config = dict(
    n_layer=19,
    d_model=224,
    n_experts=32,
    experts_per_token=2,
    d_expert=288,
    d_shared_expert=0,
    activation='gelu',
    moe_layers=[0, 2, 4, 6, 8, 10, 12, 14, 16, 18],
    router_score='softmax',
    normalize_top_k=True,
    routed_scale=1.41,
    balance_loss=0.00396,
    balance_bias=False,
    init_std_router=0.00743,
    lr_router=0.00196,
    n_head=4,
    n_kv_head=4,
    head_dim=64,
    vocab_size=8192,
    norm='layernorm',
    norm_place='pre',
    norm_eps=1e-05,
    positions='rope',
    rope_base=10000.0,
    rope_fraction=0.25,
    qk_norm=False,
    attn_scale=0.125,
    tie_embeddings=False,
    parallel_block=True,
    init='normal',
    init_std_qkv=0.0333,
    init_std_o=0.0,
    init_std_up=0.0333,
    init_std_down=0.0,
    optimizer='adam_variant',
    lr=0.00142,
    lr_mult_o=1.61,
    beta1=0.9,
    lr_head=0.00903,
    grad_clip=1.0,
    warmup_steps=419,
    schedule='wsd',
    decay_fraction=1.0,
    decay_shape='linear',
    final_lr_fraction=0.0,
    batch_tokens=65536,
    seq_len=1024,
    doc_mask=True,
    train_tokens=532600000,
    steps=8127,
    dataset='wikipedia_en',
)
Below are experts of layer 14 (counted from 0) of a mixture-of-experts language model. Rows are named router (the router's row for the expert), up (a neuron's input weights, with its number) and show model dimensions 0-223. Each number is 128 + 24 x the weight over its row's rms, rounded and kept within 0 to 255.
After each expert's rows: "comes after" lists some tokens at least twice as common just before its tokens as in all text. This comes from a sample of Wikipedia text that the model never trained on. Tokens count by the router's weight.

# expert 3
router [143 123 117 117 135 136 119 123  98 115 188 146 190 138 151 108 134 126 131 105  99 109 156 118 137 120 149 116 152 146 134 138 143  98 135 123 101 168 113 155 165 167 126 114 134 102  90  73 138 111 125 134 119 179 107 123 130 136 139  85 106  91  82 133 116 131 120 147 155  82 104 124 102 113 153 141 123 132 129 144 120 142 122 121 172  94 112 152 136 115  77 114 111 135 130 138 127 109  80 154  96 104 120 137 158 134 128 153 120 107 128 109 169 111 151  99 107 183 111 105 108 161 166  73 123 150 105 154 149 153  89 184 152 123 143 142 168 105  92 125 124 124 148 116 152  93 122  90 144 120 175 142 126 109 129 137 149 157 140 136 136 172 142 101 124 117 136 117 138 141 136 119 124  90 112 135  93 124  80 154  85 122 109 159  94 114 175 135 115 150 148 111 133 102 147 138 104 115  98  90 129 144 138  94 165 139  98 181 106 134 153 117 103 101 165 139 141  94 146 137 134 118 136 172]
up1 [140 112 135 150 141 101 113 142  92 140 131 131 162 123 161 167 126 117 143 161 128 145 111 130 118 117 129 143 125  66 152 127 119 105 155 145 119 136 147  90 139 105 134 115 103 163 164  42 117 119 151 153 208 144 114 146 144 149 118 115 113 116 135 129 113 116  99 113 166 148 141 107 143 144 132 103 121 126 101 184 120 128 115 140 157  92  80 133  74  73 125 121 147 134  91 142 130 104 158  96 123  81 142 157 116 115 158 143 154 117 115 104 148 148 104 151 108 120  91 151 143 102 104 134 149 118 158 126 151 144 143 176 124 129 121 115 181 130 118 100 133 131 145 102 106  92 140  88 138 132 110 133 134 101 106 161 129 147 109  84 153 177 142 107 124 132 130  81 108 104  96 130 123 171 147 103 138 128 114 168 137 135 145 159 179 106  98 146  93 134 143 144 150 127  98  94 127 154 112 135  98 102 147 114 115 147 134 142 146 130 112 139 151  80 122 141 153 128 103 117 141 148  83  98]
comes after: "| ", "(", "; ", "the ", "–", ": "

# expert 9
router [130 122 149 164 152 141 109 123 146 125 136 170 127 166 151 160 104 129 139 142 144 137 131 148 109  95 143 106 105 138 124 104 124 149 169 159 145 157 111  97 115 149  97 143 142  99  98 125 118 132 120 119 114 107 162 113 125 146  91 142 112 115 140 146 136 149 131 137 156 125 128 140 133 121  96  99 108 163 139 167 119 105 160  93  94 147 116  90 118 114 151 107 128 160  84 142 137 106 189 104 126 157 132 139 108 163 135 188  92 137 133  73 150 133 134 141 141 113 135  97 140 131 140  89 120  73  99  84  96 102 111 164 105 102 134 109 164 145 114 133 138 126 157 134 177  84 145 137  98 139 125 120 118 146 121  73 128 120 141 197 113 126 152 152 146 123 166  90 129 172 124  98 144 113 172 155 152 120 116 106 104 140 143 139 106 116 134 142  95 137 132 101 161 114 115  56 116 127  86 102 105 139 128 102 136 106 158 106 133 150 126 123 105 112 120 112 170 118 120 196 112 116 110 125]
up1 [113 122 100 131  91 130 133 135 160 126 165 115  92 139 133 122 138 115  98  91 141 105 112 153 124 142 173 137 128 122 131 184 131 134 117  77  86 119 101 123 112 129 154  90 160 125 118 133 127 170 102 163 138 159 119 135 109 122 189 114 106 156 129 117 109 151 143 132 158  97 130 117 113 145  92  43  98 151 172 117 149 107  98 145 135 123 166 149 124 110 127 146  94 104 156 112 123 111 139 123 138 123 156 148  96 125 144  94 105 106 134 147 125 124 157  92 156 200 115 174 101 135 128 114 120  98 114 137 137 144 118 122 125 112 132 104 161 150 148 117 156 137  99 137 193 127 143 132 135 114 124 146 106 129 101 124 128 112 116 111 144 102  93 145 153 140 179 128 107 131  87 122 152 112 133 141 167  87 154 150 102 172 112 134 159 135 153 133 108 143 117 101 104 108 103 108 163 138 115 154 143 108 156 109 122 122 161 153  83 122 102 152 124  91 133 121 164 130  99 146  86 145 114 188]
comes after: "201", "200", "202", "199", "198", "197"

# expert 26
router [109 174 125 146 142 166  99 136 120 115 115 173 114 117 160 150 130 124 124 137 113  95  72 123 179 130 147 157  93 151 131 154 131 137 141 133 140 145 131 114 164 143 130 154 140 148 138 131 121 165  94 133 116 130 131 118 135  64 135 142 125 165 132 147 117 129  97 101 134 132 122 114 123 166 115 121 150 140 119  97 159 121 141 166 130 152  88 106 132 133 119 192 126  98 125 141 105 119 102 138  83 132 110 148 140 124 154 139 140 108 165 161  85 165 110 176 127  92 110 130 145 126 139  99 121 133 130 169 156 162 103 111 137 128 102 136 149 105 142 133 138 130 120 101 108 103 121 160 134 151 103 106 114 134 132 114 126 119 125  97 180  96 126 123 104 161 118 156 130 104 116 140 151 115 104 195  84 154  82 121 156 139  92 165 121 137  76  66 136 107 153  89 135 123 102  91 106 147 115 121 131  73  89 112 159  97 131 144 131  93 144 143 140 146 106 118 135 135  70 155 132 158 143  91]
up0 [122 124 133 151 117 119 141 162  96 135 130 118 133 145 140 122 105 144 122 129 132 168 102 162 131 139 152 137 127 113  82 122 171 115 165 139 128 137 124 162 152 125 144 140 136 145 133 112 118 157 118 142 119 102 120 151 161 121 137  91 127 152 124 116 166 134 150 131  92 129 149 142 100 106 120 151 161 144 134 114 205 138 105 117 122 126 144 153 131  58 142 121 132 110 158 112 139 192 147 121 125 135 136 154 197 145 107  98 114 127 168 110 125 118 123 127 110 142 101 142  94 135 121 136 145 142 122 109  79 137 150 142 141 127 120 132 155  94  85 122 110 135 140  98 123 154 129 125 105 136 120  88 125 186  83 119 124 107  45 145 167 157  83 124 122 116 133 101  50 104 101 146 143 138 116 119 141 124  88 131 124 152 109 133 117  91 111 128  99 116 184 177 149 107 126 141 130 132 129 128 165 148 123 139  69 118 154 120  98 134 112 137 160 171 130 139  99 118 115 140  68 124 119 111]
comes after: "of ", "for ", "to ", "at ", "by ", ". "

# expert 13
router [138 131 141 139 167 126 140 148  98 141 201 169 138  97 126 142 150 135 156 125  92 122 107 103 180 128 133 121 129 120 149 151 143 123 108 129 122 122 120 147 114 163 139 107 136 146 120 144 132 116 101 109 137 152 134 116 165 135 169 141 117 133 121 153 133 130 152 127 177 134 107 148 133 126 102 153 112 162 132 114 117  95  90 110 159 103  76 166 128 124 105 117 130 154  69 151 111  86 125 154 108 109 137 151 140 149 137 137 108 122 154 139  99 128 141 114  98 128 166  89  89 143 167 128 125 109 100 164 105 138 114 196 113 109  89 171  97 111  88 146 106 112 111 143 164 129 166 111 112 116 129 149 111 143 118 155 120 109 123 138 136 154 115  71  99  87 138 120  98 103 101 121 139 105 118  67 132  90 113 122 124 138 119 119  99 156 149 106 123 142 152 127  82 119  79 158 102 149 109 107 150  92 143 136 106 116 108 143 156 157 125  92 142 151 170 195 136 123 132 120 123  99 132 167]
up0 [115 125 128 151 141 113 120 118 141 108  61 147 104 147 144 149 132 133 121  98 137 124 141 148 175 140 129 120 155 122 136 138 141  95 111 131 111 119 132  91 121 138 133 115 109 189  92 112 118 112 153 140  71  88 106 153 140 131 143 147 167 173 119 110 131 138 178 139 114  97 133 125 142 168 104 147 154 144 137  94 126 136 114 107 114 150 177 175 129 129 148 128  81 114 158 143 165 134 146 110 158 144 132 156 171  75 111 124 108 141 144 135 107 116 112 165 147 130 119  94 124 130 112 119 123 101 150 107 146 137 122  96  95 128 107 138 152 140 149 125 155 197 138 116 101  75  74 108 130 158 142  99 155 155 117 114 143 133 101 133 156 126  66 117 153 137 165 125 100 118 120 139  93 163 134  97 138  92 114 130 109 110 183 129 121 119 153 132 152 140 162 179 145 114 109 132 107 126 113 160 111  82 159 135 121 126 121 133  74 120 130  80  86 144 152 108 124 108 153 132 108 144 106 119]
comes after: "the ", "and ", "to ", "a ", "s ", "of "

# expert 24
router [192 109 144 122 119 100 125 104 122 172 105 143  95 155 155 105 149  97 135  79 143 184 105 170  98  96 156  75 151 140 153 104 143 139  78 102 182 157 149 127 122 142  73 126  78 148 158 152 105 138 114 137 148 142 119 112 135 117 157 151 118 124 113 145  90 143 157 151 102 121 136 131 128 161 125 117 116 121 101 135 141 154 145 127 120 116 165 140 167  98 154 160 110 119 153 173 185 124 129 124  93 154  88 131 120 137 133 101 153 120 135 136 161 115 127 119 147 169 128 109 120 171 143 127 135  80 103 105 102 151 121 152 149 129 151  99 112  72 147 128 138 154 148 137 115 125 122  59 150 110 135 127 156 125 136  92 121 134 151 104 132 102 129 147 127 159 139 120 112 118 106 114 136 127 135 166 108 137 121 160 119 155 151  97 120 138  93  78 136 129 137 134 165 154 130 126 103 110  94 112 113 137 119 140 139 123 135 143 125 105 101 153 104 130  90 144 111 162 186 101 116 153 124 125]
up1 [124 125 118 196 159 118 116 146 162 128 142 137 136 127 156 112  74 183 115 108 119 121 118 150 119 125 112 153 104 137 145 122 120 113 125 128 155 129 103 104 176 110 156 132 135 117 131 113 152 111 123 121 126 174 108 122 141 117 146 121  91 136 104 106 116 121  67 143 114 147 102 121 173 117 122 106 179 102 147 145 135 132 119 115 121 119 128 111  91 137 102 119 156 109 101 126 139 156 139 166 131 131 154  90  68 155  90 125 145  55  98 134 125 108 141  79 165 179 133  98 160  99 108 104 154 151 147 134 118 112 101 141 165 117 122 158 109 149 118  50 145 111 125 118 149 158 133 121 105 143 175 163 166 145 115 177 124 168 153 126 175 130 149 143 117 128 123 133 142 108 109 143 136 120 111 151 102 128  92 111 106 127 126 114 121 170 165 113 167 110 115 139  98 126 116 143 128 119 158 139 164 102 144 145 109 153  96 124 120 139 135 111 115 177 129 119 130 105 178 126 143 109 103  97]
comes after: "\n", "| ", "\n\n", "\" ", "by", "\n  "

# expert 16
router [124  96 110 121 120 117 177 122 138 155 149 137 154  97 130 156 149 137 126 102 123  91 115 157  86 201  84 138 155 112 133 181 122 147 110 118  78  94 162 118 133 144 114 101 135 124  97  95  83 102 107 125 121 109 151 129 134 187 111  64 106 149 110 104 143 150 131 154 128 123 145 173 148 138 148 107 117 139 133 128 114 145  90 152 163 130 121 127 139  94 129 120 105 151 115 132 111 107 150 106 159 121 120  96 121  80 141 116 106 154 128 160  81 135 126 124 111 132 143 112 133 120 146 131 124 155 122 137 116 151 127 110  96 160 127  91 110 110 138 136 130 120 106 144 127 134 101 117  92 134 138 131 144 125 142 125 164 110  77 125 132 188 115  78 163  73 137 147  95 163 172 156 154 145 103 151 107 108 136 157 123 145 144 152 132 119 144 165 110 129 123 137 179 156 152  89 141 133 166 112 107 117 138 138 116 167 110 116 146 107 130 151  84 133 157 112 128 110 163 131  90  76 112 149]
up0 [105 154 131 112  93 114 128 172 141 132  98 108 126 133 158 147 109 101 149 131 117 163 112 119 127 180 100 147 139 134 119 154 184  80 147 141  64 136 118 147 136 142 145 155 109 109  84  83  75 160 150 175 117 118 169 141 134 140 131 108 103 157 115 126 133 114 115 105 117 113 152 104 124 138 121  91  93 122 125 121 132 167 107 103 113 135 104  88 114 147 166 157 162 132 124 124 132 135 160 109 109 121 177 126 132 146 118 125 156 150 158  93 127 152 103 106 122 160 129 135 151 119 124 155 122 124 148 106 164 131 133  93 104 156 129 143 148 144 129 109 106 133 154 140 154 134 122  56 152 133 160  97 153 129 110 156 167 160 101 128 160 121 125 133 143 136 102 137 134 133 133 130 157 116 137  86 123  79 148 162 112  93 126 114 137 157  96 147 114 168 110 101 158  76 114 136 115 111 125 161 130 108 130 186  76  70 114 120 147 140 143  96 144  89 116 104 152 139 111 145 127 134 152 159]
comes after: "a ", "an ", "his ", "the ", "-", "first "

# expert 0
router [125 120 127 134 126 124 129 113 107 130 159 123 179 123 152 117 144 140 125 112 133 136 183  91  89 133 118 101 119 118 147 160 143 120  98 113 172 116  88 118 120 120  64 119 142 123 124  80 183 139 163 130 104 129 109 115 143 188 168 185 116  96 130 130  64 158 150 140 133 116 121 127 168 120 157 136 162 159 138 170 130 147 102 122 142 150 133 152 149 109 123  93 102 117 106  84 107 100 138 144 132 142 131 124 146 111 121  95 131  82 167 112 125 148 118 127 107 149 119 147 119 122 142 120 144 165 118 147 123  96 126 135 129 128  85 129  91 123 126 142 153  86 120  85 154 117 143 137 157 109 109  94 146 104  86 110 104 121 157 129 145 164 131 149 131  95 173 158 101 129  76 113 135 112 108 100 127 118 125 129 120 157 211 130 140 129  93 123 111 135  85 180 120 148 120 141 152 133 127 103 134 134 156  96 139 140  71 178 115 145 143 102 116 154 137 123 125 109 118 105 129 141 115 139]
up1 [144 124 132 121 135 102 109 143  98 146 142 136  80 173 117 125 140 132 124 115 113 125 104 130 114 133 186 118 156 127 127 107 116 153 120 110 136 143 118 142 137 111 104 142  91 148  83 132 175 103 121 133 143 115 105 117  90 130 138 149 123 143 126 129 101 112 133 143 169 113 151 102 121 144 131 133 146  84 150 152 124 109 138 107  68 139 128 123 108 158 127 110 132 118 115 117 104 125 130  86 182 127 137 113 134 121 158 130 145 154 137 144 125 137 161  89 101  86  67 137 126  92 105 135  85 146 123 144 130 122 102 138 108 167  77  92  95 106 158 162 149 154 120 123 113 124 115 105 135 128 133 118 147 153 118 116 113 154 118 152 156 129 133 101 158 118 144 117 123  88 114  80 152 137 132 103 120 172 105 158 154 163 145 149  84 122  94 118 105  81 169 136  99 143 165 157 120 150  93 153 131 110 186 152 138 188 114 131 143 145  90  95 111 157 127 167 120 176  75 115 100 179 134 155]
comes after: "was ", "is ", "were ", "be ", "are ", "- "

# expert 6
router [126 138 139 118 135 167 163  92 139 130 150 140 150 156  69 113 125  95 125 165 116 115 161  92 109 143 141 159 118 104 135 106 102 131 146 123 141 122 140 105 176 119  84 110 117 133 131 143 142 143 138 107 125 110 156 133 108 144 102 137 180 142 113 105 124 157 160 129 120 142 133 134 128 135 134 123 153 124 157 100 103 131 143 171  98 142 139 138 109 124 133  95 118 123 149 127  77  97 157 126 188 172 124 122 100  60 114  82 146 150 157 130 143 117  94 141 107 119 147 132 156 109  82 162 135 135 119 158 112  85 118  76 121 161  84  91 113 102 156  99  92 112 150 118 138 131  78 109 100 127 111 135 126 132 142 125 113 124 120 166 125 161 112 147 138  85  89 153 151 131 168 162 112 110 123 114 140  99 167  90 163 124 154 161 147 138  85 109 142 115  99 159 133 113 163 134 144 136 148  91 118 145 135 135 150  88 122 173 148 105 123 175 129 151 143 105 146 143 159  82 151 121 129 126]
up0 [120 117  95 141 137 124  98 111  76 164 151 120 146 129 155 109 139  84  99 125 111 101 150 141 120 130  95 150 114 124  97 151 117 134 106 128 139 135 165 143 151 130 102 125 104 115 119  91 121 179 162 168 129 147 108 169 147 108  78 147 109 134 153 107 137 117 115 125 150 123 115 122 154 196 104 140 178 138 147 134 154 106 122 133 150 130 116  98  99  94  82 143 114 105 130 139 117 122 154 142 119 154 136 118  96 150 116 132  96  91 106 149  97 130 145 102 137  97 194 176 168 113  97 147 158 154 141 142 121 113 162 137 107 116 139 141  82 144 109  99  97 137  84 126  92 172 143  99 125  92 118 193 129  98 103 114 147 136 121 108 109 119 142 159 121 140 144 127 104 103 111 109 155 145 127 131 146 173 167 160 149  96 165 125 137 140 115 107 136 119 121 163 110 109  72 135 143 143 162 153 143  77 155 120 108 143 102 106  80 153 116 142 131 132 134 151 131 124 124 117 157 160 124 121]
comes after: ", ", "(", "H", "E", "- ", "\""

# expert 2
router [159 133 149 151 108 116 106 115 148 142 217 171 100 159 146 137 118 115 139 109  87 107 128  98 140 109 150  84 110 119 110  96 186 151 128 109 100 155 105 112  93 124 110 127 118 167 140 145 151  96 101 114 141 152 106 171 122  96 119 128 109 128  91 166 119 109 161 159 140 112 117 146 110 152 128 144  92 119  74 132 181 128 157 130 135 137  99 166 135 123 151 176 162 177 118 139 164  86 121 107 126  85 164 131 134  95 101 132 126 126 117 140 146 135 132  93 130 125 103 115 156 161 180 151 157 139 109 110 138 147 147 121 162  91 140 138  86 113 108 143 120 119 148 136 115 137 156  75 153 113 104 156 170 126 141 149 113 134 164 144 116 159 134  84 111 133 140 110 103 108  84 141 121 106 100  75 131 139 149  77 148 133 150 114 117 151 110 120 126 136 121 119 136 123 126 118 106 122  92 111 124 122 153 121 131 134 131 126 114 110 126 105 141 161 124 137  83 115 135  96 133 172 149 114]
up1 [150 122 127 138  97 112 134 132 121 154 126  89 131 169  89  74 141 129 139 148 142 162 111 148  96 161 181 138  98 130 160 105 149 123  68 127  92 102  96 109 156 117 118 172 152 140 165 125 130 147 108 120 130  96 102 118 119 110  86 129 143 139  99 143  97 113 131 127 123 123 174 103 112 138 120 130  91 122 107  99 159 113 108 112 100 150 153 117  96 177 132 133 104 111 131 164 182 161 115 136 147 102 134 172  97 160 126 122 152 103 137 140 152 151 129 100 151 155  99 179  96 129 107 129 112 132 167 139 130 144 136 132 126 195 136 131 108 119 198 182 102 147 140 141 119 116 126 126 172 131  96 113 133  94  90  75 111 131 114  74 149 100 117 146 119 122 111 137 127 135 136  95 118 121 146 164 127 126 118 138 130 125 109  97 124 174 115 115  83 106 112 139 126  90 133 154 147 129 141  81 125 118 115 121 114 118 143 120 135 129  83 173 135 148 154 144 114 140 156 126 149 149 121 110]
comes after: "|", ".", "==", ")", "===", ". "

# expert 1
router [138 100 126 187 149 147 128 178 138 101 152 145 143  97 163 144 104 158  94 160 147 109  81  95 144 114 145 126 143 124 129 130 109 108 112 123 126 140 105 102 114 146 115 107 127 140 115 150 146 120 106 136 123 108 120 130 115 128 164 123  93 124 150  96 111 151 102 155 157 130 124 110 117 116 150 184 136 148 106 169  98 119 149 114 132 115 142 142 133 142 105 142 139 140 140 131 116  92  63 137 153 138 134 128 117 109 155 110 121  72  78 126 124 119 176  91 130 103  95 111 100 105 107 151 143 144 139 135 158 118  94 103 146 139 138 154 163 122 121 142 144 100 136  78 174 127  96 139 148  63 125 100 115 140 140 158  83 149 147 168 119 121 125 159 134 132 152 110 136 132 153 134 117 101 118  88 100 146 148  99 136 115 163 117  88 114 127 179 167 105  79 110  78 188 155 133 137 134 149 123 158 144 144 165 147 141 144 122 125 149 119 111 144 137 146  84 138  67 113 116 148 145 101 149]
up1 [132 123 141 125 139 118 143 120 137  76 145 181 153 127 149  93 118 144 145 107 125 156 146  99 114 128 143 101 127 134 145 126 107 113 114 134 146 136 122 147 105  86  99 108 120  85 104 109 126 135 143  92 113 155 131 116  92 147 171  94 161 114 111 111 119 138 112 132 149  72 138 141 111 120 112 126 130 161 125 166 119 113 127 141 152  95 124 140  57 137 141 143 141 141 154 158 139 105 157 147 156 126 160 132 152 105 149 174 147  87 127 113 113  97 138  86  88 124  93 134 182 136 132 136 128 141 157 151 152 133 134 140 103 122 113  95 160 127 126 120 148 124  91 137 171 182 124 147 145  99 103  83 107 163  97 106 145 139 147 114  93 163 176 128 119 133  95 120 136 133 122 125 122 143 137  61 160 125  90 115 183 129 140 132 145 111 144  79  87 174 132 177 139  89 137 116  96 124  99  96  93 107 160 101 130 125 142 141 150 153  94 103 128 148 117 119 127 111 115 167  92 118 106 119]
comes after: "| ", "; ", "Pr", ":", "%; ", "V"

# expert 7
router [137 110 144 170 111 138 100 130 147  88  61 144  84 100 108 127 122 149 102 147 156 165 163 151 114 123 150 156 148 133 142 126  83 123 147 145 130 151  97 114 142 126 131 154 143 152 150 199 142 140 152 188 130 185 117 112 107 122 181 111 126 112 124  99 155  93 124  95 109 136 137  80 128 136 132 150 140 144 142 130 118 148 198 130 167 155 120 152 116 168 116 128 131 108 164 104 114 121 126 135 113 100 104 133 148 127 158  90 114  95 104 140 143  81 137 145 132 128 163 151  97 130  99 158 140 101 161 168 121 115 124 132 127 145 118 105 111 126 131 134 117 144 157 133  77 148 113 164 119 118 154 134 131 115 115 131 141 121 122  99 130  70 136 128 141 157 135 101 128 142 129 119 109 122 139 114 132 149 138 143 102 114 114  71 143  66 117 135 129 102 111 155 145 149 120 159 143 134 155  86 142 144 185 132 141 120  93 160 137 139 155  97 169 114 112 110  99 125 108 160 163 117 100 127]
up1 [ 92 184  93 126  90 132 133 113 143 133 141 125 133 152 162 122 151 112 133  91 142 121 112 151 166 116 128 105 118 149  82 134 131 133 130 163 114 118 159 121  88 129 126 118 118 129  98 104 120 145 116 128 131 120 167 104 102 107  96 117 120 100 166 106  97 147 153  97 169 167 126 144 164 112 149  88  96 101 103 121 180 162 126 110 119 175  83 116 194 109 110 139 140 130 149 133 123 105 111 115 126 148 111 162 108 122 129 124 126 150 172 135 118 121 138 135  65 107 101 101  94 172 139 120 140 127 105 146 103 138 158 138 166 142 164 125 142 108 172 145 108 120 118 150 154 111 163 118 129 163  82 128 173 116 118 126 140 128  91 123 138 123 127 133 118 124 108 133 143 113 105 128 146  91 131  91 180  98 103  94 120 145 125 157 156 133 133 124 121 155 124 110  68 112 167 119 138 110  98 122 149 100 110 110 111 149 136 116 142 134 100 172 153  85 139 153 158 135  99  84 113 154 117 183]
comes after: " ", "0 ", ") ", "1 ", "% ", "2 "

# expert 29
router [121  88 133 123  86 138 148 116 107 161 148 133 143  95 136 144 168 126 164 110  99 164 113 137 114 160 115 145 134  96 129 176 105 117 111 139 125 131 166 136 105 113 150  90 149 106 142 108  92 123 125 154 136  83 114 128 112 170 124 111  99 124 119 125 119 162 171 112 102 140 126 137 145 127 141 131 110 128 163  99 111 166  99 152 142 165 147 129 131 133 121 127 116 147 110 201 120  94 134 100 145 126  85 133  99 117 140 147 128 118  91 157  85  92 121 120 120 151 121 112 138 153 131 116 122 153 162 145 118 170  97  96  84 150 155 126 124  52 129 135  97 123 125 153  97 161 104 129 125 143 136 144 125 109 145 130 152 117 104 106 111 163 134 100 128 101 157 136  91 151 163 142 155 179 128 148  81 149 127 154 165 144 150 126 133  92 139 141 139 118 129 107 170 163 148 108 142 144 153 125 114  96 111 146 147 185 102  70 103 102 133 145  69  97 141 122 120 127 145 153 132  95 116 159]
up0 [129 116 138 128 124 177 100 152 104 121 135 106 113 145  95 120 132 101 108 133 106 100 144 156 152 156 144 118 139 126  93 159 109 128 133 100 108 121 154 160 121 127 143 133 123 165 141 137 168 113 114 131 110 144 101 151 103 133 145 182 136 166 191 173 126 121 102 127 170  85 146 147 124 118  80 124 138 129 144 133 147 129 116 121 151 134 140 143 165 167 128 122 104 101 126 115 115 148 139 123 100 115 109 142 111 131 120 137 138 126 118 114 128 114 119 129 102 110 118  93 147  97 122 166 138 100 111 151 145 148  88 127 168  95 114 131 138  78  98  93  65 173  93 138 141 115  59  98 114 130 143  85 174  84 112 132 157 184 111 115 133 143 116 122 150 140 121 100  90 101 124 114 114 134 174  85 106 150  87 168 100 133  82 127 101 105 116 138 124 141 189 131 119 123  93 128 130 152 129 162 129 150 150 130 133 137 116 112 114 138 124 139 119 148 153 156 177 184 152 116 147 132 150 159]
comes after: "the ", "'", "The ", ". ", "that ", "where "

# expert 14
router [ 92 165 109 128 150 134 129 126 144 137 103 102  62 128  78 127  99 141 100 132 168 136 176 108 106 118 120 115 146 101 143 152 141 153 117 145 143 136 109 147  32 112 153 153  98 144 135 108 139 125 104 164 160 112 113 147 108 101 116 134 145  87 169 136 133 159 121  85 108 155 134  96 128 135 148 146 130 138 167 139 120 152 150 158 144 131 124  98  96 135 157 118 124 113 133 183 160 142 101 159 102 129 114 141 123 141 144 136 188 160 114 127 165 139 119 122 152 121 120 114 136 143 121  97 149 110 132 114 120  94  97 152 154 151 144 147 107 121  97 108  94 150 150 111  70 141 120 140 121 104 146 106 163 125 117 122 143 127 125 120 129  89 118 127 119 151  92 148 146  70 125 149 153 130 128 104  94 101 130 114 128 118 141 150 109 114 128 142 151 180 137 135 167  93 112 167 110 110 162 174 154 155 120 133 108 135  98 115  95 134 184 135 118  85 134 160 159 131  84 119 143 120 104 131]
up0 [ 72 166 145 156 140 112 125 124 144 103 138 133 160 142 165 118 115 140 157  76  95 139 149 152 111 128 156 100 171 133  91 118 148 110 136  99 124  93  85 136 125 137 124 157 127  70 142  92 106 125 149 133 147 146 113 124  92 160 135 110 105 122 127 167 116 120 137 119 116 126 130 120 183 156  78 140 139 107 108 124 135 168 118  84 162 134  94 104  85 150 129 109 153 136 142  98 104 126 121 112 138 130 126 166 134 156 133 109  98 147 152 152 134  82 142 170 167 164 107 120 127 121 100 108 120 180  81 135 121 103 154 155 119 155 140 155  96 118 118 158 123  98 157 106 124 177 157 150 102  84 137 137 103 178 114 118 125 126 162 116  91 106 144  81 121 115 121  96 118 149  82 128 158 182 121 143 142 138 161 138 158 127 127 142 141 133 154 119 125 147 104 144 118 125 130 108 115 119 116 101 134 101 146 132 102 100 115 124 165 143 139 110 136 102 148 140 169 131 114 136 148 161 148 190]
comes after: "\n", "\n\n", " ", "U", "also", ") "

# expert 12
router [130 146 108 100 138 140 191 129 120 151 168  99 105 135 131  87 107 114  95 129 155 113 111 145 105 139 140 122 147 109 155 144 137 133 144 120 117 138 143 108 125 100 114 126 118 118 137 107 124 166  99 106 138 103 111 131 102 164 140 119 170 124 163 118 145 157 128 116  82 129 151 162 125 133 142 152  61 118  94  95 139  83 128 149 130 128 147 147 177  96 111 119 124 115 166 122 109 172 135 118 184 139 122 147 163 120 133 112 139 169  90 105 109 146 110 132  95 113 130 168 136 109 121 171 154 144 138 116 125 118 120 111 160 115 133 113 131  98 149 114 121 103  60 146 115 172 101 161 153 108 128  89 147 117  83 101 110 125 118 151 107 136  77 156 170 125 156 158 123 117 129 157 116 104 118  79 117  91 142 108 130 132 138 166 146  99 118 117 138 166 111 133 127 138 143 148 159 165 150 174 129 156 142 132  87 123 152  91 145 152 105 146 123 179 105  81 103 142 100  97 102  97 132 129]
up0 [143 115 131 105 114 121  79 109 145 123 139 124 164 121 169  91 139 127 136  97 102 122 122 120 112 118 117 146 121 120 105 101 161 114 138  80 133 143 122 150 133 155  99 137  70 129 129  97 141  97 107 168 104 161 117 118 130 139 121 104 116 147 124 135 101 147 112 131  98 122 127 113 125 147  91 131 143  99 148 100 155 115 152  99 116 129 156  86 139 151 136  98 114 111 122  85  97 161 168 136 136 131 104 159 149 120 127 147 160  92 161 136 176 109 145 128  77  95 116 104 125 101 163 138 160  94 173 193 138 137 166 113 146 142 132 169 163 130 128 126 158 150 129 163 131 143 120 139 142  85 115 122 161 192 124 112 140 135 119 107  98  86 103  90 167 131 135 125 130 140 109 127  97 143 113 139 137 134 124 119 117 151 179 192 149  71  79 150 134 112 109 111 173 153 105 119 128 133 139 139  94 121 134  97 158 160 148 135 137 126 147 129 100 149 148 178 121 152  92 127 144 131 124  98]
comes after: "- ", "′", "\n\n", "″", ")", "\n"